python train.py --n_layer=9 --router_logit_norm=1.5 --init_std_o=0.0 --optimizer="adam_variant" --weight_decay=0.5 --steps=4897
Below are experts of layer 2 (counted from 0) of a mixture-of-experts language model. Rows are named router (the router's row for the expert), gate (a neuron's input weights, with its number), up (a neuron's input weights, with its number) and show model dimensions 128-191. Each number is 200 + 20 x the weight over its row's rms, rounded and kept within 0 to 999.
After each expert's rows: a language model's description of what the expert responds to. This comes from a sample of Wikipedia text that the model never trained on.

# expert 7
router,194,217,215,210,184,207,191,173,199,242,178,212,164,191,215,192,256,216,221,213,206,179,200,183,205,196,175,208,196,211,203,184,229,209,192,220,215,206,223,202,232,223,227,194,219,184,197,214,199,215,216,198,197,199,213,195,248,186,224,200,194,232,186,191
gate0,184,222,174,167,207,143,223,232,222,189,213,202,194,163,193,216,198,193,205,234,223,229,181,175,200,194,218,190,191,198,219,203,215,173,181,199,169,194,170,186,200,202,191,186,161,181,216,213,169,192,211,198,164,193,193,202,176,195,193,217,179,236,198,208
up0,155,192,185,206,201,231,196,230,239,234,234,229,234,201,232,188,163,157,199,219,220,192,164,200,177,228,203,192,221,231,194,187,202,183,171,193,193,222,188,182,206,197,225,184,205,193,220,204,197,186,194,201,210,171,221,226,194,226,202,189,226,201,202,178
gate1,209,225,143,160,186,217,197,209,230,207,183,195,196,210,203,200,188,200,182,208,181,228,224,156,179,195,188,184,173,173,199,169,229,189,198,201,197,182,168,193,163,197,210,233,180,211,202,206,191,187,205,181,181,225,170,172,182,199,185,218,213,221,214,185
up1,186,186,265,211,239,187,218,174,167,179,188,221,232,206,214,188,193,207,200,154,204,191,165,235,200,211,191,212,183,222,183,225,199,207,176,170,220,217,248,206,219,193,175,179,198,205,188,210,189,188,205,233,181,215,215,186,219,205,222,203,230,189,194,180
Description: First names and surnames of people (James, William, Adams), the word politician, the letter H, and Source labels under tables.

# expert 53
router,213,194,209,211,174,193,191,218,180,212,185,211,225,185,176,180,227,195,193,214,181,217,204,217,217,196,219,227,206,180,186,199,161,227,216,242,211,149,184,235,213,215,206,221,200,201,203,174,223,227,206,171,179,214,185,241,199,184,203,184,161,169,195,160
gate0,188,238,184,204,176,203,221,197,215,228,188,234,212,192,213,185,182,224,199,174,211,231,210,224,165,207,195,191,201,168,229,194,217,189,206,219,205,207,200,193,206,215,206,207,223,233,185,202,209,210,211,171,199,202,206,206,213,184,180,237,200,210,181,207
up0,181,242,205,225,203,195,231,193,224,221,190,237,188,194,232,166,188,209,191,172,200,238,204,208,176,219,195,189,220,164,214,189,231,201,220,179,173,183,193,206,209,211,177,198,220,215,205,192,205,202,209,184,195,207,207,209,209,188,196,209,175,195,191,209
gate1,191,196,226,153,196,180,197,193,201,216,231,193,199,170,214,215,204,214,202,205,229,178,208,192,205,221,178,199,207,206,220,200,200,173,204,211,223,202,212,216,216,211,203,195,209,213,235,241,189,212,222,194,175,201,203,193,238,202,211,210,203,208,197,197
up1,206,188,178,201,208,205,192,178,211,202,192,225,207,166,203,188,199,169,205,210,209,219,183,199,177,227,228,195,204,216,224,227,214,205,233,189,187,213,191,227,242,184,209,184,177,163,189,203,201,196,179,193,202,192,206,178,176,221,223,204,188,209,220,223
Description: Pipe separators between table cells and list commas or semicolons; also Japanese katakana bytes and Sp in GameSpot.

# expert 0
router,184,236,194,193,182,211,202,205,233,208,152,218,181,171,226,191,216,157,183,197,185,225,221,171,193,201,207,192,213,195,216,209,203,175,180,200,196,188,203,183,163,217,198,196,199,167,207,242,195,232,176,205,174,186,195,195,173,187,190,185,184,171,226,214
gate0,205,243,216,228,196,213,168,208,197,203,217,208,204,188,209,200,227,147,165,225,226,185,199,205,210,187,227,180,206,199,190,197,192,182,232,200,201,229,209,192,218,189,219,233,192,190,164,233,215,205,214,215,194,160,199,200,192,202,191,191,170,163,179,208
up0,192,158,237,217,236,178,205,183,183,189,158,193,208,209,177,228,190,213,187,199,204,195,208,188,192,207,202,216,218,202,191,199,168,222,159,239,195,194,233,153,175,205,204,220,205,218,260,176,204,199,166,211,185,215,191,185,192,180,206,184,217,212,205,183
gate1,210,177,209,144,205,193,172,218,199,227,204,172,181,215,231,180,202,194,158,204,182,211,219,212,191,180,207,188,186,195,207,177,198,176,232,198,229,202,192,219,175,201,159,202,186,178,229,204,186,188,183,245,192,211,193,195,197,216,137,177,220,216,193,200
up1,195,194,205,212,210,194,184,209,164,186,199,163,207,212,200,237,170,227,192,174,165,207,197,191,215,189,185,206,181,223,204,194,229,209,204,173,175,199,221,187,200,202,201,212,202,191,198,218,209,199,206,212,221,183,140,195,203,205,204,184,205,185,223,207
Description: Single digits inside years, figures and table values, such as 2009, 2500 m, £9,800; also Animalia after Kingdom: in taxoboxes.

# expert 2
router,185,219,184,207,205,208,154,183,204,227,166,195,223,221,223,223,187,226,200,183,201,208,223,199,214,200,181,179,213,200,204,164,214,216,167,200,159,192,218,181,216,151,196,179,203,181,216,216,204,198,198,236,240,165,192,203,210,236,213,219,216,188,190,184
gate0,194,168,180,211,227,161,182,219,210,204,191,160,228,200,206,206,231,194,201,254,204,208,205,199,211,164,208,214,239,204,205,171,204,215,202,163,179,174,199,203,212,235,209,200,196,200,236,186,226,188,201,201,223,193,205,230,181,193,199,193,204,155,175,202
up0,184,218,178,229,199,201,209,192,209,199,219,199,207,165,156,215,166,226,211,190,211,159,183,202,176,206,226,168,194,190,167,197,199,195,198,178,161,173,233,165,191,212,220,219,183,214,202,161,184,206,214,182,210,222,194,204,204,203,226,226,161,175,190,185
gate1,213,228,193,228,183,202,204,193,206,221,194,210,205,162,216,193,260,203,206,273,212,203,240,233,182,177,207,229,215,192,232,205,179,191,190,185,194,207,219,188,188,229,191,178,210,215,217,196,235,193,196,199,203,146,229,207,169,172,197,200,218,190,191,185
up1,195,194,231,151,179,218,200,222,192,206,197,202,154,242,183,245,233,182,164,186,199,206,186,206,194,195,165,175,167,211,209,187,184,219,186,233,207,199,174,190,209,193,244,220,187,220,193,187,221,206,215,182,170,211,201,184,189,202,180,194,202,207,201,200
Description: Given names, surnames and name particles inside full personal names, often in biography infoboxes, such as William, Wilson, von.

# expert 28
router,215,178,194,210,183,208,218,173,196,217,182,187,179,184,208,167,204,189,194,224,227,185,200,191,202,192,210,205,201,168,206,213,176,212,233,205,217,175,183,221,159,216,172,218,177,220,192,198,210,187,193,177,217,221,197,181,204,225,179,216,175,162,169,165
gate0,191,223,211,214,186,199,195,200,194,188,209,212,193,207,189,203,182,209,189,170,192,197,202,212,211,196,196,209,220,200,176,187,175,198,193,220,210,158,227,211,201,210,192,176,173,215,209,223,217,200,208,186,200,201,201,173,175,201,186,226,205,168,198,179
up0,224,212,127,197,217,217,204,202,199,244,228,216,203,162,203,180,224,173,214,183,190,234,219,208,184,214,195,170,216,184,218,190,220,206,224,221,196,241,201,189,169,192,236,195,222,169,210,178,205,183,197,193,225,250,203,183,196,206,197,155,207,195,201,235
gate1,201,166,206,211,221,180,201,212,195,181,210,186,192,217,206,208,222,209,209,240,191,188,172,234,198,221,178,223,167,182,196,203,241,183,187,201,177,237,206,185,205,204,241,179,196,174,197,205,176,218,145,174,229,205,208,199,192,198,189,174,154,191,221,223
up1,228,232,193,196,239,215,190,192,205,165,207,215,193,178,210,172,183,224,212,202,207,201,177,214,226,196,206,201,183,185,183,201,248,209,214,180,175,183,202,200,204,207,194,189,188,192,175,182,177,194,235,210,219,174,182,213,176,207,245,226,214,163,206,203
Description: UTC in infobox time-zone lines, and nouns naming bodies after a place or adjective: House, Committee, Department, Census, Office.

# expert 25
router,191,235,169,203,184,192,187,178,178,218,178,217,187,201,250,197,142,187,199,187,182,213,211,205,180,211,199,199,184,211,216,217,245,170,166,208,198,214,201,202,203,184,192,189,201,204,205,195,186,188,235,196,213,200,210,173,207,205,193,243,243,203,193,223
gate0,208,226,211,172,203,179,184,193,205,197,221,207,198,161,201,184,199,203,194,222,198,183,183,169,167,186,184,229,190,207,216,218,205,211,208,191,202,190,190,193,177,240,216,212,204,213,212,164,181,222,189,181,231,206,212,169,226,199,207,219,218,202,203,194
up0,226,195,237,253,198,196,209,210,185,198,180,214,206,252,191,240,242,200,167,195,169,161,219,203,202,199,205,212,181,226,198,201,198,232,219,196,188,206,200,223,163,178,173,202,186,209,190,191,211,218,193,214,191,217,196,210,175,183,191,228,167,179,210,166
gate1,169,199,193,197,196,213,215,199,189,211,166,182,183,180,198,236,175,218,200,218,205,188,183,203,195,159,191,205,189,191,195,150,195,237,207,205,202,210,180,205,240,197,181,208,203,203,206,222,213,236,187,209,202,215,182,222,193,198,198,184,226,217,192,236
up1,198,203,195,221,217,210,204,195,234,192,214,231,210,217,158,205,221,220,209,197,198,216,219,200,193,248,209,192,206,214,189,233,182,189,205,206,164,237,172,170,184,164,209,209,221,167,167,184,226,218,191,205,195,192,207,214,176,224,227,210,176,184,206,167
Description: City, state and country names after of, in or at, like London, California, Bucharest, often after University of.

# expert 13
router,208,155,193,206,198,185,199,232,166,201,191,182,217,194,201,186,206,182,198,202,152,224,201,205,161,196,228,213,193,172,190,214,185,189,191,209,222,199,222,191,212,220,184,174,190,224,198,208,205,236,169,169,171,208,226,222,179,243,185,201,165,206,229,188
gate0,232,188,189,194,202,191,182,189,205,243,224,217,212,205,178,198,182,180,217,210,145,206,219,205,184,213,180,230,172,174,214,192,193,229,196,190,199,213,205,191,191,201,245,223,193,186,222,214,191,202,220,190,212,224,224,199,216,205,180,202,170,190,198,197
up0,220,173,184,198,217,191,189,218,177,175,176,177,199,194,233,219,197,208,195,202,225,187,190,213,204,177,201,218,167,200,188,198,205,199,196,234,207,169,226,214,213,226,223,178,179,199,186,205,216,201,215,191,185,178,181,204,181,194,204,181,199,223,199,182
gate1,179,190,179,242,170,196,177,202,227,241,249,212,189,194,198,220,134,241,183,215,194,222,193,183,188,207,209,192,195,199,201,202,201,187,237,209,206,238,186,214,204,204,196,197,199,193,179,235,201,188,219,224,225,194,183,206,210,216,171,214,180,201,233,197
up1,213,200,207,164,196,210,189,206,210,176,147,175,189,160,188,218,227,221,181,220,178,191,204,163,191,194,179,186,243,169,208,182,222,228,192,197,225,215,211,200,185,188,248,147,213,207,215,139,193,184,174,195,183,213,226,195,206,184,193,219,190,217,174,200
Description: Quotation marks and closing parentheses, often with comma or period, especially after song and album titles in track listings.

# expert 56
router,196,195,240,198,194,201,185,178,224,228,206,225,220,195,226,227,202,163,187,228,221,208,216,174,203,178,209,163,176,201,156,166,192,185,174,204,186,186,227,220,219,214,224,192,174,216,186,199,205,219,199,205,194,210,201,213,237,181,215,194,205,199,211,185
gate0,196,192,200,188,173,195,224,190,200,192,184,201,214,206,190,196,200,197,246,227,190,180,212,160,222,229,196,235,188,197,200,201,176,173,214,180,199,191,193,192,191,226,164,185,186,206,201,194,210,196,209,169,225,181,202,206,189,219,219,192,233,181,195,197
up0,230,212,214,147,193,183,208,203,181,187,201,176,166,209,186,194,228,209,251,207,212,185,196,200,206,175,209,185,204,173,223,203,211,196,208,216,156,196,188,246,231,231,209,215,189,210,204,163,164,156,238,186,193,190,201,206,194,189,236,155,185,176,156,187
gate1,191,186,183,172,205,180,180,211,184,178,210,204,159,222,208,184,203,185,184,198,192,193,205,183,164,178,184,206,184,253,220,216,215,223,196,202,218,207,228,211,206,217,181,185,193,203,184,194,174,232,162,263,209,177,208,213,216,183,190,179,175,200,210,217
up1,206,197,195,152,208,191,180,206,216,189,223,186,181,203,220,179,209,171,182,236,220,183,214,188,177,205,209,177,187,191,203,175,214,194,186,197,226,210,247,203,212,206,193,200,211,189,201,237,205,190,217,200,185,177,209,201,225,155,205,189,180,182,190,210
Description: Heading markers == and === opening sections such as History or See also, and the pipe plus line break ending table rows.

# expert 12
router,228,223,191,206,210,195,188,226,217,234,200,201,176,217,196,216,212,173,186,166,169,202,237,170,200,185,196,167,230,194,177,194,215,231,194,223,210,195,203,174,227,210,178,205,209,192,190,229,177,184,160,215,200,202,198,216,181,199,191,153,192,176,190,217
gate11,211,238,201,197,174,180,185,197,198,227,230,195,185,177,216,163,206,223,221,198,199,195,179,191,201,200,227,192,206,209,167,208,206,224,204,217,215,166,179,205,194,192,204,198,220,215,215,160,214,202,209,220,186,224,204,201,212,228,224,174,205,230,201,225
up11,188,190,208,207,235,215,180,197,212,211,214,194,188,200,251,178,195,208,190,212,191,190,218,174,203,205,176,167,214,212,197,147,172,216,205,183,175,202,198,204,201,208,200,239,211,194,202,203,187,224,196,223,208,169,193,230,204,182,224,194,197,206,201,204
gate12,211,181,174,187,214,168,247,214,234,177,167,187,218,207,182,179,217,191,194,221,222,184,184,191,201,202,232,205,193,204,207,184,237,187,206,198,194,206,224,158,203,211,210,179,237,206,146,205,187,211,191,215,211,180,219,211,183,157,210,185,201,224,207,213
up12,238,202,203,185,215,176,175,209,185,218,187,191,200,202,251,192,229,223,206,189,192,200,200,236,192,200,196,197,208,225,219,146,215,185,216,189,166,175,228,220,195,203,200,205,189,186,221,195,165,182,177,190,177,205,186,198,207,216,204,209,213,228,211,193
Description: Digits in coordinates, seasons, scores and dates such as 49°42′54″N or 1985–86; also considered, appeared, returned, and the word-start Cor.

# expert 18
router,203,163,193,209,197,208,226,238,198,205,203,185,189,211,209,184,175,231,212,208,208,216,210,183,212,213,151,209,214,190,174,208,220,220,235,197,222,207,179,220,212,211,187,209,233,222,209,193,204,227,197,209,176,204,226,233,194,225,160,229,201,198,247,195
gate0,175,212,192,215,188,192,208,201,169,211,174,207,203,190,193,189,207,226,237,219,205,209,182,197,224,177,188,195,171,217,197,197,220,204,162,213,185,201,194,178,202,207,217,195,154,202,141,213,188,180,210,204,202,225,207,189,196,190,160,160,197,216,180,167
up0,181,208,170,202,161,223,184,202,238,225,188,185,189,239,193,229,194,193,191,189,211,233,226,170,192,178,194,194,208,177,213,205,206,215,176,196,195,191,175,158,182,190,208,220,262,221,181,207,223,225,222,202,210,204,237,211,174,208,189,197,187,211,213,191
gate1,210,179,163,197,181,191,202,192,227,229,221,186,215,242,162,202,208,192,171,184,185,221,213,178,191,186,219,190,238,206,204,163,200,196,184,187,187,165,207,194,194,219,236,234,179,205,197,201,193,198,202,225,216,223,219,205,203,178,192,190,220,226,197,208
up1,218,183,216,214,207,242,188,219,192,202,219,219,205,189,210,206,227,212,191,170,208,189,212,174,192,182,211,185,192,195,198,232,191,189,172,205,203,204,190,222,224,194,183,188,191,222,228,196,195,225,183,187,171,182,201,200,191,207,238,193,236,218,230,199
Description: Pipe separators in wiki tables, especially election and results tables; also infobox field names such as Location and Synonyms, and Democratic/Republican labels.

# expert 62
router,192,164,216,211,187,177,211,184,200,169,206,181,222,216,164,223,186,206,165,193,192,194,200,216,185,207,179,178,191,192,217,238,218,211,217,170,257,209,196,210,210,179,211,220,225,232,193,176,206,201,163,213,183,235,221,191,209,202,193,202,171,160,182,207
gate0,174,189,186,197,206,191,207,191,179,197,198,187,208,177,240,228,218,196,195,200,216,170,210,213,205,188,154,196,217,180,214,205,200,208,188,239,195,156,191,145,205,175,228,210,236,229,176,206,218,231,216,194,189,225,191,187,194,221,171,194,191,209,202,166
up0,176,190,214,173,219,198,196,199,171,192,183,191,196,201,226,220,196,181,199,197,190,177,220,229,213,204,191,188,211,196,201,194,189,208,171,232,186,172,162,174,204,160,225,219,206,229,197,222,186,213,198,191,198,212,197,172,190,223,169,136,192,185,212,186
gate1,175,181,205,218,212,200,208,205,165,209,211,211,223,199,193,176,224,201,196,227,206,203,167,234,226,199,228,233,246,210,214,191,198,210,175,185,196,184,215,215,212,224,171,193,184,216,222,206,232,194,214,180,203,174,195,202,178,189,184,192,183,176,194,202
up1,234,202,228,185,224,183,161,199,202,202,217,212,163,188,212,186,181,201,190,192,171,149,205,145,191,199,177,197,185,201,195,185,175,207,240,209,194,175,196,181,175,208,197,189,203,188,195,183,169,221,188,211,197,244,196,196,212,266,186,226,203,224,169,205
Description: The pipe that opens a new table row after a line break, in results, election and episode tables, plus taxonomy fields like Phylum and Clade.

# expert 44
router,210,197,239,207,226,181,187,194,168,208,203,221,202,200,210,194,162,206,197,172,205,181,193,190,194,200,194,209,230,211,241,168,168,171,187,211,227,181,210,176,165,194,198,226,161,204,193,203,185,194,166,171,215,191,225,187,185,208,178,234,198,238,188,175
gate0,209,233,203,234,189,231,208,187,223,218,163,200,178,192,182,174,197,188,191,195,213,165,202,229,194,213,182,177,226,201,219,219,219,206,211,221,205,227,191,169,191,192,239,198,205,213,152,223,208,205,169,213,228,217,204,211,202,173,172,215,181,174,195,225
up0,203,231,202,183,213,192,164,180,236,228,196,247,228,190,196,200,156,189,208,217,189,207,207,230,233,200,186,176,203,201,202,169,213,208,208,208,216,157,172,210,205,193,229,205,213,157,209,197,197,208,208,211,185,206,218,234,210,204,199,226,204,202,212,202
gate1,206,188,211,188,196,211,246,186,197,164,213,217,230,196,195,191,189,191,182,234,224,211,184,170,201,180,184,209,199,169,191,218,216,183,189,188,218,207,190,190,217,207,208,214,206,191,236,195,208,192,202,208,163,208,192,209,230,196,200,193,179,232,196,178
up1,236,178,194,216,233,215,175,181,207,229,176,217,188,192,234,188,192,180,185,214,200,240,203,218,241,202,179,184,194,143,214,207,208,203,188,194,195,212,210,212,211,184,218,192,200,172,202,184,219,171,203,187,231,199,204,185,186,191,180,183,211,195,189,204
Description: Short consonant pieces inside words, especially th as in mythology and ethnicity, plus pieces of foreign names and chemical terms.

# expert 20
router,208,175,212,224,221,217,233,183,209,208,209,170,199,199,220,183,208,160,226,209,191,210,215,185,223,214,200,206,201,201,218,191,171,193,184,227,206,175,238,213,210,229,202,208,177,193,194,213,225,198,195,207,219,243,237,243,227,171,207,174,171,180,198,194
gate0,189,204,210,201,180,239,207,233,222,202,213,188,191,166,241,195,223,208,202,193,241,188,185,220,197,228,205,200,208,214,207,188,211,209,153,191,214,228,209,156,182,192,202,191,205,203,162,172,209,210,170,177,220,222,237,204,187,164,182,210,257,185,191,206
up0,199,217,211,203,187,208,157,239,228,200,206,167,216,197,196,187,230,223,180,196,220,209,231,214,207,190,192,184,219,190,225,200,209,226,190,213,216,168,216,206,220,211,209,236,201,205,196,214,214,198,182,205,251,203,215,208,179,198,201,189,188,155,196,212
gate1,167,212,178,213,210,231,192,220,202,223,200,178,188,210,187,231,207,211,197,202,200,212,184,198,188,164,229,202,187,196,193,171,205,176,216,183,205,186,174,209,191,197,190,194,190,215,224,215,229,157,177,213,187,185,202,197,168,183,214,200,212,223,213,196
up1,203,152,187,205,215,204,199,181,237,182,192,216,196,182,171,217,185,204,196,234,229,195,205,180,234,190,162,218,208,217,212,181,190,168,201,179,170,186,170,219,229,204,189,215,152,184,199,215,197,201,185,213,227,160,179,202,209,173,207,191,222,222,190,233
Description: Complementizers and relative or subordinating words opening a clause, such as that after noting or revealed, which, who, where, when.

# expert 43
router,219,212,203,189,220,170,196,195,227,211,185,181,186,229,179,172,228,200,208,232,207,231,188,200,214,208,225,187,185,196,199,205,201,215,190,238,203,209,202,166,217,194,215,206,235,219,191,208,207,213,184,227,198,191,215,232,209,191,211,174,195,196,217,187
gate0,182,221,225,180,214,236,199,232,183,184,222,200,192,210,182,180,161,242,220,185,201,242,185,205,205,203,194,138,184,201,184,210,214,213,209,177,165,207,203,242,208,210,179,168,181,173,185,189,178,189,192,232,212,217,190,211,191,247,213,207,210,190,196,198
up0,218,206,219,183,215,225,211,242,194,158,227,205,212,182,211,179,192,192,201,179,185,235,228,196,219,217,167,140,186,209,203,216,210,191,196,213,197,213,173,217,212,197,185,157,183,173,206,211,195,219,170,234,215,253,181,213,185,209,205,226,187,202,158,192
gate1,228,218,233,179,178,231,184,216,208,202,158,221,207,202,201,167,203,248,232,183,210,191,143,231,209,204,223,184,186,211,210,179,209,206,228,193,200,194,222,205,192,198,214,202,245,187,190,137,182,193,173,193,200,221,216,199,209,206,228,217,206,197,233,200
up1,231,171,197,174,218,225,175,195,209,193,208,187,193,201,200,198,196,241,194,169,197,208,173,213,218,225,207,203,203,210,222,198,198,196,192,221,202,159,211,228,209,206,229,179,211,198,199,156,203,186,187,198,242,208,200,183,197,202,236,174,181,211,222,197
Description: Infobox labels like Area, ZIP code, Founded, Votes, table cell pipes, and plural nouns like women, men, communities.

# expert 51
router,218,208,193,160,188,192,213,208,187,196,202,197,216,223,193,214,239,225,209,189,177,208,177,202,214,220,203,169,173,183,143,195,211,218,182,235,222,193,191,247,200,224,211,194,219,190,206,190,236,178,206,185,230,193,217,216,196,184,180,175,194,224,187,204
gate11,234,210,158,191,209,177,190,192,195,177,164,207,170,194,212,199,203,168,178,222,193,186,240,175,202,202,200,189,233,190,212,191,198,196,211,194,194,226,164,207,214,189,176,195,165,212,219,219,207,209,213,192,207,222,230,124,213,198,208,184,205,191,198,218
up11,216,199,184,212,208,147,185,177,171,192,189,217,156,222,162,212,193,204,191,199,205,222,217,202,193,201,200,197,192,175,203,194,162,198,182,226,211,219,205,168,194,191,188,220,155,179,212,200,219,186,231,179,172,209,196,211,221,184,177,216,188,177,211,206
gate12,218,153,195,171,183,180,153,183,198,223,193,201,189,205,202,201,194,214,181,211,176,212,216,171,175,193,160,216,198,178,214,231,208,213,217,187,194,223,202,213,211,201,238,204,198,175,202,235,190,207,176,196,218,193,201,184,212,192,186,204,203,194,214,198
up12,185,165,180,172,207,180,239,218,179,224,218,181,211,221,189,203,206,214,211,187,228,203,205,211,173,160,259,195,182,167,187,218,226,211,215,172,198,187,207,216,213,210,222,202,186,189,213,224,232,199,239,216,189,198,190,209,182,193,184,188,166,204,172,194
Description: The conjunction but, the prefix un in unforced or unresolved, verbs led and run, and particles up, out, down.

# expert 33
router,200,197,196,222,204,181,218,205,178,183,210,245,214,224,170,190,193,170,184,232,175,235,211,189,193,188,217,203,179,201,167,188,222,222,185,207,227,182,223,192,200,195,184,227,215,220,185,188,205,169,219,215,173,188,175,223,201,206,165,203,176,163,217,173
gate0,203,204,183,202,234,177,161,190,218,208,198,239,223,196,208,185,175,230,201,196,172,192,198,197,176,235,209,177,232,181,182,179,213,222,202,185,188,198,214,215,180,196,198,196,226,178,162,206,168,215,193,204,205,225,204,205,220,220,207,222,202,201,230,201
up0,220,180,180,246,161,211,219,192,184,165,208,181,219,165,195,194,218,229,191,233,198,183,213,199,214,182,198,195,189,178,180,203,229,198,208,213,205,216,188,264,186,206,223,189,203,217,210,196,214,199,233,213,194,183,222,196,217,174,194,163,210,204,162,210
gate1,204,169,173,221,198,189,163,180,211,181,217,174,208,205,222,187,171,232,195,189,189,210,175,179,143,219,183,206,192,184,213,213,223,188,227,194,214,228,183,201,227,196,208,191,192,197,190,194,174,213,191,198,201,233,217,197,198,232,198,182,207,185,162,241
up1,174,220,181,172,190,203,200,198,220,216,214,227,196,179,160,206,199,244,207,171,256,189,190,207,209,213,228,185,194,186,190,190,169,196,198,231,200,224,207,206,200,199,196,189,229,191,209,186,219,217,183,182,213,174,212,215,211,209,184,233,185,227,222,184
Description: Commas, mostly after place names such as California, County, City before United States, and in credit lists and citations.

# expert 60
router,177,217,211,225,219,194,215,190,172,182,200,212,217,220,180,201,212,222,203,182,215,220,194,193,211,221,224,198,187,173,201,231,204,227,237,164,150,197,182,197,199,209,191,190,196,208,210,176,213,199,209,231,196,174,201,208,197,203,218,199,197,164,231,222
gate0,173,188,224,222,233,197,206,162,186,210,216,250,240,151,188,231,185,200,213,189,195,175,186,146,167,241,194,207,174,228,234,195,222,183,212,226,228,188,202,159,182,181,178,184,170,230,202,198,208,189,204,177,191,194,206,206,227,188,174,212,242,211,190,191
up0,200,205,217,191,208,156,219,172,188,210,186,235,226,197,172,239,177,189,200,168,201,184,179,202,180,229,177,237,217,195,178,197,203,186,209,229,207,206,191,181,193,177,207,192,202,223,208,212,208,223,194,223,193,233,234,195,213,207,171,209,204,188,232,174
gate1,222,229,197,205,189,179,203,199,239,188,213,203,208,195,206,229,218,179,196,228,185,157,220,164,237,174,152,230,208,197,193,185,172,199,198,209,210,160,202,199,171,214,213,206,185,220,159,189,221,206,210,201,173,193,196,178,200,201,188,234,188,207,206,193
up1,187,166,198,196,208,188,212,227,178,200,206,194,167,217,228,194,206,212,174,171,192,221,178,200,194,190,211,212,163,202,201,221,225,173,180,171,184,224,172,168,195,188,164,184,182,225,196,217,214,222,173,180,204,220,199,193,215,208,175,226,176,216,176,164
Description: Head nouns for offices and bodies after a qualifier, such as student council president, European Union, Committee, Governor, Association.

# expert 31
router,204,230,164,196,190,198,197,203,216,201,177,197,182,214,190,213,217,204,178,217,214,213,228,220,205,202,206,181,171,184,239,186,210,170,191,199,168,204,214,206,213,203,232,180,186,186,228,183,208,165,237,217,190,220,221,177,191,202,203,214,205,237,186,161
gate0,231,168,219,177,247,186,151,220,184,200,195,166,188,235,239,229,204,188,190,197,219,237,242,185,201,216,178,209,194,206,211,190,177,217,174,173,158,214,198,192,218,215,214,154,181,165,206,224,187,178,186,187,205,212,184,187,216,177,185,180,161,198,212,241
up0,207,192,205,186,205,152,185,198,154,215,225,195,174,235,187,231,216,207,197,195,210,176,201,241,217,180,217,178,203,195,218,209,226,169,177,229,219,182,185,207,219,199,207,175,178,230,168,195,166,166,197,220,167,187,201,185,187,197,239,215,184,179,184,203
gate1,204,195,220,217,184,187,204,170,179,210,207,194,199,189,193,215,230,234,230,209,199,229,196,210,234,231,179,218,232,199,205,176,213,214,216,199,171,250,210,188,202,198,209,131,215,216,214,195,197,199,225,209,216,208,156,215,219,171,196,201,202,183,165,208
up1,174,225,201,196,196,184,229,197,199,179,210,205,211,172,204,163,182,200,222,229,232,206,189,208,225,201,199,178,223,184,233,184,226,216,188,159,179,243,172,216,226,189,197,210,187,200,206,206,188,221,208,221,212,212,198,189,186,181,203,198,204,180,166,210
Description: Field labels opening infobox lines before a colon, like Species, Genus, Kingdom, Height, Spouse, plus coordinate endings °W and °E.

# expert 59
router,174,218,196,191,183,194,211,183,202,199,201,208,186,181,198,173,152,175,208,203,184,217,179,193,172,214,189,224,170,200,227,234,189,185,181,188,227,182,190,175,161,166,184,177,233,227,215,188,212,223,196,211,226,199,224,208,194,208,161,230,193,204,188,172
gate0,168,189,196,216,212,198,203,210,213,180,186,211,228,210,200,186,203,165,184,196,190,211,201,200,197,204,192,204,238,212,201,171,211,167,198,234,202,246,197,191,206,164,187,196,188,205,198,209,168,189,189,164,207,176,199,187,211,181,178,217,189,176,185,215
up0,211,226,228,230,195,217,217,195,149,216,186,189,199,240,224,202,190,211,189,203,234,177,208,171,188,174,173,210,160,194,196,223,190,188,196,217,172,196,206,197,207,205,200,198,207,192,215,187,219,206,250,221,198,241,166,221,233,202,234,224,247,219,202,176
gate1,194,188,200,196,152,238,237,177,173,219,231,188,201,183,204,232,202,219,207,219,188,187,236,200,204,201,201,155,219,183,212,230,205,193,195,174,209,219,186,217,180,218,196,213,240,237,187,206,195,224,207,184,177,179,225,232,191,190,222,202,222,200,207,241
up1,209,198,155,215,169,184,219,170,210,222,195,212,199,214,198,194,216,224,174,201,168,224,200,178,187,209,181,182,206,176,208,225,228,231,194,197,190,231,243,227,242,196,194,227,223,213,171,172,224,186,235,214,199,223,252,242,185,209,184,183,185,151,221,225
Description: Second words of place names after United, New or South, such as States, Kingdom, Wales; also country names, and tra- word starts.

# expert 52
router,239,186,204,171,193,202,176,207,210,223,220,212,195,187,215,169,192,187,203,197,231,194,235,196,214,206,185,192,202,195,204,223,201,194,211,228,201,195,209,187,221,178,188,182,181,199,195,207,199,175,197,199,204,174,246,164,222,166,244,185,200,224,181,180
gate0,177,158,179,195,204,192,192,207,185,219,209,179,228,201,187,210,165,182,198,223,226,223,189,208,187,190,172,235,219,177,189,202,185,202,213,195,183,184,228,183,171,193,208,197,193,207,155,205,220,215,216,223,182,200,202,185,187,207,188,214,168,194,179,173
up0,195,165,206,202,217,184,186,180,169,228,200,208,219,196,189,194,164,210,204,228,221,217,216,195,183,204,131,230,211,199,199,208,181,181,232,198,174,191,213,205,170,199,204,198,187,210,189,214,186,198,201,233,188,205,216,191,189,212,190,234,198,240,180,158
gate1,211,166,194,193,226,197,200,199,226,207,231,201,161,196,262,158,227,162,217,222,217,186,203,169,208,203,213,178,172,189,231,191,172,196,212,195,216,205,197,185,192,220,218,181,195,188,206,202,188,184,217,228,189,206,234,204,201,234,211,185,199,181,197,171
up1,198,184,181,189,189,193,195,214,208,224,197,206,190,203,229,190,151,195,181,234,211,209,193,182,197,182,194,206,185,193,212,195,212,214,224,194,191,189,189,217,177,191,215,168,218,183,165,206,204,206,216,234,214,207,177,238,195,208,217,180,200,194,194,194
Description: The verb served or serving, certification and medal words like Gold, Silver, Platinum, and capitalized name beginnings such as Sw, Sp, Wood.